config.yaml
n_layer: 13
d_model: 384
n_experts: 8
experts_per_token: 2
d_expert: 272
d_shared_expert: 0
activation: "geglu"
moe_layers: [2, 3, 4, 5, 6, 7, 8, 9, 10, 11, 12]
router_score: "sigmoid"
normalize_top_k: true
routed_scale: 1.41
balance_loss: 0.00298
balance_bias: true
init_std_router: 0.0377
lr_router: 0.000388
n_head: 6
n_kv_head: 3
head_dim: 64
vocab_size: 8192
norm: "rmsnorm"
norm_place: "pre"
norm_eps: 1e-06
positions: "rope"
rope_base: 10000.0
rope_fraction: 1.0
qk_norm: true
attn_scale: 0.125
tie_embeddings: true
parallel_block: false
init: "normal"
init_std_qkv: 0.0221
init_std_o: 0.0
init_std_up: 0.0221
init_std_down: 0.0
optimizer: "adamw"
lr: 0.00092
lr_mult_up: 0.803
beta1: 0.95
beta2: 0.95
lr_head: 0.00603
warmup_steps: 358
schedule: "wsd"
decay_fraction: 0.847
decay_shape: "linear"
final_lr_fraction: 0.0
batch_tokens: 32768
seq_len: 1024
doc_mask: true
train_tokens: 313800000
steps: 9577
dataset: "wikipedia_en"
Below are experts of layer 9 (counted from 0) of a mixture-of-experts language model. Rows are named router (the router's row for the expert), gate (a neuron's input weights, with its number), up (a neuron's input weights, with its number) and show model dimensions 48-95. Each number is 500 + 40 x the weight over its row's rms, rounded and kept within 0 to 999. Numbers have three digits each.
Before each expert's rows: "mostly gets" lists some tokens that are sent to it at least half of the time. This comes from a sample of Wikipedia text that the model never trained on.

# expert 2
mostly gets: " are", " 2016", " life", " 2011", " album", " music"
router:505510530478486518482495510471530441470480552482506562525451496470628458443491511536467551484463573426475556497457539485515432503517481513472573
gate0:539561458535481509494496475428508436493509514547464532517529582500478443575483488523545486541505467474513514433569508515559484524499513521529525
up0:448500412543463500489539461517578425427516530586441513552544464528487469479469494537600469484506539515513501541539449546494464547537514503507457
gate1:538453508439541498528472555478554454593556481417552482432472487514485556508510523547428483592527559525438513517500502545484458485496531450451531
up1:529528478473561459587571526477507458506469475423448589449477483466439426493477536480526485488486481485548509540496503560516509495500465470484521
gate2:515467440499556479473525472474492415550543520464563517541510499458501533430516467481496558545416469492419486425518525514562484487463518516517470
up2:493552531490486481497456501484493533482490543532570447523566575520515472446432566493464545502444501509517453528535522496488522505516524534543487
gate3:524490473505521496453497497564539519520469473439513524455507563461526519564503474523549436483517433510486487475500411544496535499514474473453519
up3:487465452373491525542539529559448444520500508500452495460520461507484508461409542504505540503495482545536451446472477506465454527535475487459455
gate4:499453457583437535445490432510507479471543562539514445540492506417521517517532507521513469500456448517440521513490553497428496581504413519460520
up4:577523478548489469449515477550490472444480518526545495518482463480642502552545519484501531525606530448513488539553423483479529469494461460531478
gate5:485448510532573587417509515588498452412458451512485578492461504510545509500520505472543480537504470460463566455486477445450506433493466504517489
up5:482532570478488484545494478484535610514434476450485472495452531461452491461479518467497532539520470512544504525542570580506548521555608524589528
gate6:488384454462478563437532435491480473454487578449484546483510507422519535512517482598492529495496536450472502490488435444487562546469539509459526
up6:540417541528436499485562438459569572493508489556505551455515488523441473501555476581521596559514547441498553512487560519551549449456449496487504
gate7:539540594580472460495527518472523415382470477474462460484552543405484539465404501576479576482520496476390501534506509513517599501447517559506541
up7:509471587556446477449499562498453452493512482553437477490486424433483537516445456557480514536531506467503502455500456503434514448529576491473568
gate8:549554533473523501496529511560519495471569499554500482532464554536444478525496592499538552442539572477517494516522522479525494493455515612470547
up8:546534421556432492452517554480520456502445519495529459481526488478500524444493539521536488493456507505513515512515466471530592449538488454514532
gate9:525457461492476509523470459549493502537429560530471492463514462455564453496467525452553479552562486559536548480517558473512523457489458469550569
up9:482476561529533501476448501524453543450488464526519459511531543502473432511482409516459532505488558456487485460504462545507521459464452495543545
gate10:561486507498494479454536512452519424511446536478514561461507545519450474483487505523517573539529455529379518485486538437580482541503459479488486
up10:546501474516391503432576461518443469456467530530491560457442543440477510489552540574535459528532539432501497469491452482471492512538526470446436
gate11:467623539507567484476523558516477427524456526494537586573519552434486422508459460457536463555441473526481537457462506417527604441495536514447476
up11:521586500463477495463518517516493501621485492445463518589461509481480506566500492505456464514414488464509519460463461384528495458515536467497561
gate12:452472555510493481513499441567486421563437427478461442453445486516548526490441555530471505545593473470474476498478539477508488466490477489465536
up12:473531484511458431524536437492501514525521417466535461444483553462530478497417551507564506474484472463473405459487527450545501482475507514497561
gate13:547518539473501586518503497462526482488517521488487528551468523385488515420484473550465489528493482465481492458524503488486472510568441505533536
up13:540620570520496482568543504483526552497513491562521496549501517601530517432426530552461471460412457588467533520437445527508564435420488538479488
gate14:492420528540488509451515457537511476467438504511484508517516502494499473492546484490487542519444468519483459504497534462463528506552509469554525
up14:467501533492477479483535488486570608484509512497512519502524424450588560482606478533546483542367539516515510453526562483569478515482472494540483
gate15:449454504505482482544538519453567472553502503527451421538476441443483476468510495523480521489520501492488520554438567471567488490442470517481506
up15:504546493455513479519538521498560480541544522476460487484505458552520520470481470561543513502485524537481525589489479478488472486419433564479546
gate16:560496499487528506500490479492461428428488478473484536495453517498519500481484451455526581581494506474503514518493501514486422489527496518504512
up16:494502473573477567522489549472484594622434498489521491553390530536465540506554511502519549475473499450437435458515451585512489534462445500496489
gate17:509486475528534578532487562422526493524454492446576550546517527451493497475496475559523566566534514526447506466532558579514540461513421455504509
up17:485496490382537533472427562487530563506448501518489545473493425433442481542576496495516522532488514478480428407479560526496505458530553498529513
gate18:569568567521439478537503454478527566514496509469434457495476570481488530494412513579462564483474476487479476530508573469436507481437497539430472
up18:508583452513492562559476473479506481554532495530552452486489439482540499417456374515516521521501588518505486581445493458430453544451479518524520

# expert 4
mostly gets: "ti", "si", " Al", "H", " Z", " Gu"
router:568546459523529493440487481485470600494483552493481514517529554514479445514531515540505499506504466464471431473445537528484501474514543479515477
gate0:512501466454457534470478480450471470499516475428529519504472498548584531489560465510438461508478487599487499522444441519486511450531491471433541
up0:496567519492521533523484587510552450504461547517543546577529486476442483486506512555537416461497508443479462477494451502565523454479513510484483
gate1:459543444478442537600523457503482512498525555553545516450619487401526495544512540551517468473453559422486478463474596470511535402473588497568520
up1:444480510495522540473566468513435515475510527492533500533503478409471528438542518543563488516467553516578454431490520541524517485463584535503428
gate2:533485481459594573513515470471450459461439479483523576574485391504514479505544451534503520459549493476498503421538555538473525493443576516466434
up2:505520496484488549466493534478482530489510493530521468579436523455506475498501438465492473523482489534486442562471515484477544535514487545479514
gate3:513436497517547550502552455418476437524449549550502541454527557435508500500505509482465515493523484472434576556468531498531482474499467512471522
up3:588469419537553529498572519496509492458516553504532518545490500434444497613528533469571534492492504527470505594509445487506527445453484522508492
gate4:551457457528540546496476477485413494461548500485507483575480475506521489428563530516500439512502518435501511557497548490488548519626527422455562
up4:451498443484451534449528531541510540509479541530463493504481474490493536519549484516427483510457493486548536522431469482458455408515472549508482
gate5:553548557571529488470505559438467527451524498449549495486456533493524531541557492425497488502539540498528464485501410480496483518486519479534494
up5:548463516550509428444483476478490511509543515437576531523456539511483549475484389472514506501521528434510445472427490598523493428467502591505603
gate6:488516500574545453530568429531473495494435526550460533512500545457464384469484487471436460538540494398468502494503493470502541551522476514483538
up6:466522501512473549619507574408441443513537480553431517557520499538558564529523531467541499499480519518493436483464482452503545519497459459534484
gate7:561492503494480557507517526501478490505491544486545491502474534496574492490528510457517561486556538535468491514528455477508529447549537495444517
up7:527496595477510479444539544517554462478518482501458543586503488526539481511530506531490491538444470429497431523489481508520564461561572516501496
gate8:486527499529455434507425460492502483546501508517524526557562559489492510537576555563465536440448513541463538472582539534482346543408563493495490
up8:521487494446511533584521528512569460514481454489423496525481477521493521470466437432495511495507495545581456499510461487417517437450500533548412
gate9:495477512498465453461417514454485505467497537500550555469535553485531493455526537542572475488466523560572493468511495509475493500478473560478521
up9:530500456494470549520580526530530501559430497496481523499421418534467507467508494471488465457506419462480448483530507531509444493518484474527504
gate10:518411486510608458499550544415486483415499486527513530532452503455512562486483488480553551534482473442459534506473480535495490482567518486458518
up10:465561427565516491443497542482483426467457543484459512495488504496531517476497574433477516474580496447472520566497548595467558536589530473501574
gate11:472492473469460553476518524597626547506515479531454468478509463409511457488438504579582599484500488479496501495515449534384605529599544565477545
up11:517480476413540495585540533447514469488533515562445517531506450455542537463459527539460479466518489449444409586476532488534445424427528532520556
gate12:465499441469448557478470551506494455476511518535555546433490477509438605474537532466534482525519527509459485556490476511447478500454527498515466
up12:500510526485457530446451503545538550563488573489491511411540562500464466518547572432468514528505483545487515493460486556496508447529568450452505
gate13:498525496522532562469485550459523522489504529472531532478432519501488577548450466456489486478556530487517514514513527547435522474428476504535514
up13:526488525513436467498550530499482493468493466525536534457505432547464484504478461510472479454469485518511488496507496582497500494484457555457464
gate14:515532514524484528461485515541493538479526499545524526605466451447483426497532494493512513514526527476549483581573405523486503487490555534507539
up14:481537520539483489539503423463465485497524447552534437533435505500483405464474490450496511516506492534495473513470497587459550502440507546538475
gate15:516545468541535494497490490450559475539542444501523465594511479484556479529476485553522492493513532506499486484459497421469516407504559574478497
up15:489559420474527491460525475463462513455567506526475510493459557508521470455505473470492491502528489521516464408522515488482518522464525497549442
gate16:513464415489490550530527533447608475512461543538524495535499490449437469522531504474453509511515529473503459500524491493486481461475468542543508
up16:491424419506510462490511471577501469440390520535584511448582497527524463504502531475497540542545496505475472444505555546528487440511507440620504
gate17:515488579456493440472520586390512457521528552563453525502493451460506597497461535499533427467451527472483553570494531431483498491539510509540542
up17:475513492391506543600497522518501524544459543507463462532468495543477441419524548541510577555500521519526538517450517509488444536460408533433524
gate18:482492490518504396534546510511452485528500464538504501495468476444532452473567527554543505513529509469441532601455546451601505552500568533398508
up18:436576538486474497468489531475508526414537538460526503488482454467594517482450479447617524565467515500571520474546492500482561468446436492531460

# expert 6
mostly gets: " one", " part", " this", " such", " some", " him"
router:496479552505469469448514527535512455464460573528471595493514512511608435493537454551536470511512513467448511526407567505492484493480506515555427
gate0:497528521435520453522479538487487430427503487535520405508568488544547486527462473575543483520469557436549456523472517513484457489483519582517478
up0:493494527420555475543502530525502526457512461481538499540500509460526534576458534428553480448477496418505449466555484534553523465441477471494542
gate1:541545516414524504533484471500468422575497548549535462586478583467527486433561551563445556511496483564519527510390498532499440513507490539463482
up1:532519471494528492506548472532515462526539502542565500566556523419548525492462496555440535439431486543538500507466542512540444520508429600527435
gate2:480538452479438444536481495523444484476473528578516518418459479455510460455483485425478530489525530474546480485499477527473503467490459560448528
up2:481504525507480491437509446509483513472485476462546539451562499477558549479498470506498424462536501509488472466513449475501519534539520479518475
gate3:551478469526534534503454563489458528544418491504510503559549472465529498468510535497511486515527490539453529481483581473450513492456524501496571
up3:534507487560523458498475462529493620512507465470523473571491494455533552503511469556480395450551474467539519481506490451499565478521504554549492
gate4:547578537563454525527435590450477507561504559496512513548570495540475474485429423514519555465511550482509417501520492479447543522450436519510491
up4:587509485542577482486539472478494507432512576484414558448463532511467482504499471564538542478480532526444493514521491495473477424543442490496552
gate5:510518471526510478560498540483514470437480559518556480545493578516522538437560495545458507509535533451459507501511457496453501533544502477603540
up5:430565474512488438510464532504520486567415524482541525515522474452541565550470515501530435499470548417542425459519522565470421472457534520424469
gate6:470504480520492505518494491485438542485537557449471492562538465491484502586447442475510528541487479508515490511561525511527462448514474454498539
up6:591565501519539503529482525492524463494511459440484445480469499536496533503579516498451503504448451457423467450523517469476552464428498450451442
gate7:537480611494433558497483460484462464542513478504507499510515573523444423550446518503500531442515455523449484531518583488484530548489531501469527
up7:457536519428480482442510486492509533577470542515497493501517515493498517554560541543499487460455561473528522541498490484541518454499515493530531
gate8:565491561521510584461426498475426442472433481479444476501538485466473491523439523521527489509482488464509554473539512502477460509495471533489465
up8:507469539502586444478486503488491545483506492454541535467466505459442520469586462494501573496514532544445524529515550510542569507511476550526507
gate9:604550516475577521453477533509563518483447517482490566416491563467575474537495518543473471508461493542523486506526433490483485494509467507451515
up9:468492425454543491551533491571610505488511535451524458511495537451530570553451462462444516476537489486543537604535524576447574484547545491528511
gate10:520433484527526516467483535455474565441464517417459483506489526463424499484497466488486524494418430483499467491501449546474544477548505485506546
up10:433512605477478477533547502504529430575538445517407435524502515527447432512464506496536445485480505481515499450552491517532505493528470470436451
gate11:518480465500517471515539447396519498579422475472416530521500456457481469502509479503523492499477503560445460466454535571555420482508464488468520
up11:522522492532488567488502552484576488526543464468547405552509470516443517495481504485450494474463441492512515435544527511522506457526448527432524
gate12:493539451476464515514421534490468437515531488511560540437502479458589545499537538534532488526526550473473529488472539536462487496468522524432526
up12:512559446459486507573485479485492463499431459521410557513589416537537531433471449578437490500518562548462580483528563507471520503527517440490469
gate13:487495490464453518534507509490511501542445551532446539507535474545565492501528521529499556481509478478499489492537571532481515542533600483610509
up13:551536492533499487567497510440565518402456456542494506504509490484566542476510452525464462525469529491470492497459456462506556457416538496519439
gate14:549545540471493537531470560527579501505454534473508396461526550541530502521483471543546554544491448506391526505439546454486529464474586497558514
up14:557457497513476495461469478500451460434568473525548513439489579507487521481545493469509531508517460514471457420478478490453550486486455523455546
gate15:474497477546419638566546524475480471546502482472473544498500505493514519504514496430482463538502479502466524518517515540494467525467440487482452
up15:468502489513425458480534520460519455462478513518471563565534516462495479552477582539581565520492528497533488513565501478522436594614498424415487
gate16:499491508477514482519513465616484476512563514523502517528532498513465404554504526536570560403557482473590599386513548513541463471523549525540447
up16:447532471507538450546509542524480427445459462579466573517480465482466491596544551485579525454510543493564511547534538512519508470512541532488508
gate17:516489481599561485512499449532448449491419485555486503475459452448612546567590514483550448538508521530410527504383514528544565436481519544486479
up17:556484538492456430483523453564502461510476513519533502530499518490521515538554477489562461484515470531369539571482498547499472465521454538509505
gate18:511486498441449587546531494516602518511559492506489469517575482504507464457551468550499463516495542513530545534483540495437529467486517479494433
up18:574508491496455560504553525473457506449497493513548468568559475421460508507456504466450464498490538532520483509547504447508578450555495541500589